From a checkpoint of a small mixture-of-experts model trained on Wikipedia: width 128, vocabulary 2048.
Below are experts of layer 4 (counted from 0) of a mixture-of-experts language model. Rows are named down (a neuron's output weights, with its number) and show model dimensions 0-127. Each number is 128 + 32 x the weight over its row's rms, rounded and kept within 0 to 255.
Before each expert's rows: a language model's description of what the expert responds to; "comes before" lists some tokens at least twice as common just after its tokens as in all text. This comes from a sample of Wikipedia text that the model never trained on. Tokens count by the router's weight.

# expert 4
Numbers in tables. Small numbers and place or country name pieces inside pipe tables and result lists, such as Tier 5, Quebec 2, Italy.
comes before: " |", ",", " (", ":", "'", ";"
down4 [150 135 101 154  54 146 117 131 137 140 162  99  89 127 135 162 161 145  43 125 165 101 118 140 161 165 143 115 101 103 110  89 148  81 187 119  93  89  77  97 119  42  93 118 102 212 131 109 168 118 104 133 122 115 178 106 145 147 154 132  97 140 129 132 140 154 122 102 141 139  85 111 130  96 133  98 108 115 108 117 102 163 164  89 118  91 171  78 142 153 146 142 204 142 134 154  86 134 156 184 145 150  72  53 119 140 128 134  81 172 120 177 181 125 113 143 123  69  78 158 139 118 140 164 130 147  68 151]

# expert 21
Sentence-ending punctuation. Periods, closing quotes and parentheses ending sentences, plus compass words like north, south, west in side or edge phrases.
comes before: "\n", " The", " of", " He", " It", " In"
down7 [104 108  75 147 149 135  83 159 145 211 136 170 109 145 123 144  96 111 154 160 114 162 115 169 131  97 158 101  88 137 139 123 140  58 101 117 120 119 171 167 186  77 111 149 190 138 111  90 124 152 128 106 163 151 196 153 145 146 160 135 144  65  95 135 146 171 136  83 119  99  87 153 126 157 121 175 124 126 180  80 124 151 187 136 200 145  86 208 121 112 158 101 106 139 145 173 148 140 158 144 130 102  73 106 115 153 137 136 131 192 142 160 117 124 132 174 128  64 102 172 101 117 127  92  78 122 148  93]

# expert 1
Institutional noun endings. Final pieces of nouns for organizations, sports and institutions, such as Air Force, Infantry, club, department, season, game.
comes before: ",", ".", " of", " in", " and", " ("
down7 [153 117 154 109 108  52 158  73 124  73 130  96 120  92 138 150  95 180 108 134 147  62 121 146 103 137 152 165 128 110  83 126 136 169 157 149 149  87 122 134 110  81 115 113 148  69 171 149 142 139 143 209 172 130 176 169  96 102 158 156  73 117 126 103 124 189 124  75 153 137 125 101 176 133 151  99 119 129 118 106 108  46  95 106 114 151 134  77 107 147 128 133 149 106 126 134 148 197 165  96 114 157 128 116 135  28 148 120  87 119  55 115 142 169  95 136 101 162 168 144 134 142 150 101 143 146  91 164]

# expert 8
Adjectives, quantifiers, conjunctions. Quantifiers, adjectives and adverb stems after was or is, plus and and commas, such as largely, mostly, such as, first, more.
comes before: " ", "ly", " as", " in", " re", " of"
down4 [160 190 128 136 185 107  99 139 158  97  78 150 116 119 112 162 154  75 128 110  73 150 137 181 119  99 109  71 161 113 115 139  58 126 128 123 192 190 145 138 104  91  74 169 149 137 121 128  93 111 125 112 169  94 152  53 141 112 129 145 161 114 104 120 199 121 112 108 103 146 140 155  93 161  60 171 121 108 172  45 120 118 162 131 115 102 148 103 152 157 150 123 127 121 107 171 114  94 176 155 159 124  97 182 131 127 137 135 176 134 168 134 116 162 131 188  80 118 125 144 189 155 193 128 121 125 108 172]

# expert 29
Prepositions and was. Prepositions and the verb was introducing dates, places or predicates, mostly in before a year or place, plus on, at, from, during.
comes before: " the", " 19", " a", " 18", " an", " his"
down4 [137 140 152 164 146 134 141 147 133  59 114  93 155  60 151 132  34 188 140 118 117  99 117 118 115 132 222 137 104 115 158  91 130 110  96 139  87 127 129  93 147 135  87 123 115 105 138 116 136 154 135 113 138 184  47 123 130 159 155 133 137  98 140 139 105 125  40 150 144  98 141 142 108 145 146 129 122  83 111 157 144  92  94 140 120  80  90  75  83 213 101  88 132  64 167 158 100 166 161 125 114 129 120 115 101 175 145  97  62 152 106 162 108  99 156 152  84 151 121 123 150 134 140 146  75 145 179 123]

# expert 13
Word stems before suffixes. Mid-word stems and pieces that take a following suffix, such as pos-s-ible, ex-p-losions, duc, creat, support, attack-er.
comes before: "ed", "ing", "er", "ion", "ation", "ment"
down4 [111 159 116 198 134  66 127 121 169 154 141 136 113 159 114 178  81 168  90 125  97  79 147  76 150 172 135 158  97 135 176 121 104 116 136 108 125 143 142 111 130 124 114 146  77 125  98 114 189 113 168 109 116 140  57 120  68 191 168  77 173 101  93 196 156 109 156 166 120 201 160 145 155 143  62 174 104 134 119 121 128 152  85 166  85 105 132 196 115 163 120 194 116 133 146 113 108 161  98 134 121 105 120 172 131  99 122  85 133 101  88 113 141 152 163 117 155 107 182 146 158 126 107 176 136 139  92 155]

# expert 20
Past participle endings. Past-tense and participle endings and verbs like used, released, published, as in evolved, donated, appointed, designated.
comes before: " to", " by", " in", " on", " the", " a"
down4 [177 146  56 108 116 152 196 112  94 152 168 107 110 172 144  89  94 120 128  25 130 128 125 160 103  70 110  86  75 131 136  69 135 108 126 145 159 136 152 111  84 143 165 141 166  88 101 113 128  93 176 109 158 138  88 142 103 113  89 107  92  98 167 119  87  89 100 190 165 116 106 124 139 118 104  97  89 131 144 128 108 126 117 123  90 172  93 168 150  89 109 109 105 113 111 130  89  88 128 128  94 153 149 149 117 221 114  83  95 161 226 128 148 120 137 155  91 140 141 121 141 127 170 143  91 142  96 130]

# expert 27
Line breaks and auxiliaries. Line breaks, especially blank lines between sections or list blocks, and verbs like have, had, has, she, he after subjects.
comes before: "-", "\n", "==", "The", "===", "|"
down4 [185 105 119 128  90 169 132 196 121 135 131 122 122  70 128 169 104 126 119 118 181 166  91  65 146 100 123 178 123 134 150 102 131 136 137 167 196 108 132 102 149 144 172 159  90 165 125 135 120  90 152 134 185 121 123 109 204 145 153 151 114 143 105 172 173 107 161 121 193 159 121  98  93 115 160 107 116 128 174  93 162 181 131 126 137  66 158 149 158 153 115 126 250 144 134 177 140 128 127 118 146 101 117 132 125  42 166 152 151 119  88 104 142 117 178 136 149 183 152 160 135 134 130 121 138 179 120 106]

# expert 7
Plural and noun suffixes. Plural endings and noun suffixes closing common nouns in running prose or field labels, such as codes, weeks, telecommunications, people.
comes before: " of", ":", ",", ".", " and", " in"
down4 [113 128 112 129 158 126 189 125 126 127 187  97 148 108 157 166 125 159 128 174  96 129 142 135 115  62 128 115  94 127 121 151  76 137 102 101 116 159 109 121 100 128  85 123 123 178  77 173 125  99 198  95 148 113 120 141  59  91  90 153 122 122  98 121 105  95 144 194 123 126 132 113 131 183  88  99 167  70 154  45  68 133  91 149  73 152 125  84 145 107 135 157  50 138  83 125 102 177 106 109  82 140 107 121 133 138 113 145  76 122  97 119  87  94 138 159 132 221  98 126 117 115  86 159  99 107 160 116]

# expert 0
Clause-linking commas and prepositions. Commas, of, and, by, with, for after a noun, joining phrases or places, e.g. Elgin, Illinois; members of; jars and.
comes before: " the", " and", " a", " which", " but", " he"
down4 [ 99 154 174  99 126 112 147 170 133 162 107 102 179 141 112 103 134 117  94 131  49 125 152 111 163 126 146 150 168 156 137 135 103 132 122 108 132 165 120  98  95 149 123  96 124 114 173 169 132 115 108 132  81  66 135 172 107 226 150 141 121 133 154  97 148 149 131 115 155  54 142 121 137  80 187 162 106  83 123 130 132 131 164 131 182 172 136 190 115 158 145 121 150 191 119 164 102 105 121 135 179 137 100 176  79 110  62 104 161 151 137 145 184 158 133 154  71 191 176 104  91 126  88 119  91 174 146  86]

# expert 31
Conjunctions and connectives. Prepositions and conjunctions linking clauses in prose, such as as, when, after, including, that, plus verb-ending pieces like -ing, -ed.
comes before: " the", " a", " to", " it", " an", " his"
down4 [137 189 106 118 111 155 111 113 143 157 175  91 153 106 132  84 131 129 130 122 147 125 151  98 164 125 132 121 164 150 157 136 110 134 142 117  95  98 160 105 106 104 191  87 101 114 157 100  84 170 142 121 144 149  79  75 113 178 135 208 140  80 143 133 133 170  91 114 155 157 124  77 135  93 140 124 109 122 148  87  82 107 173 150 143 191 168 193  46 130 189 142 147 114 140 122 129 130  96 124 189 100 169 106 161 173 129 190 161 108 109 137 102 105 177  56 157 159  95 164 130 130 165 210 119 141 107 119]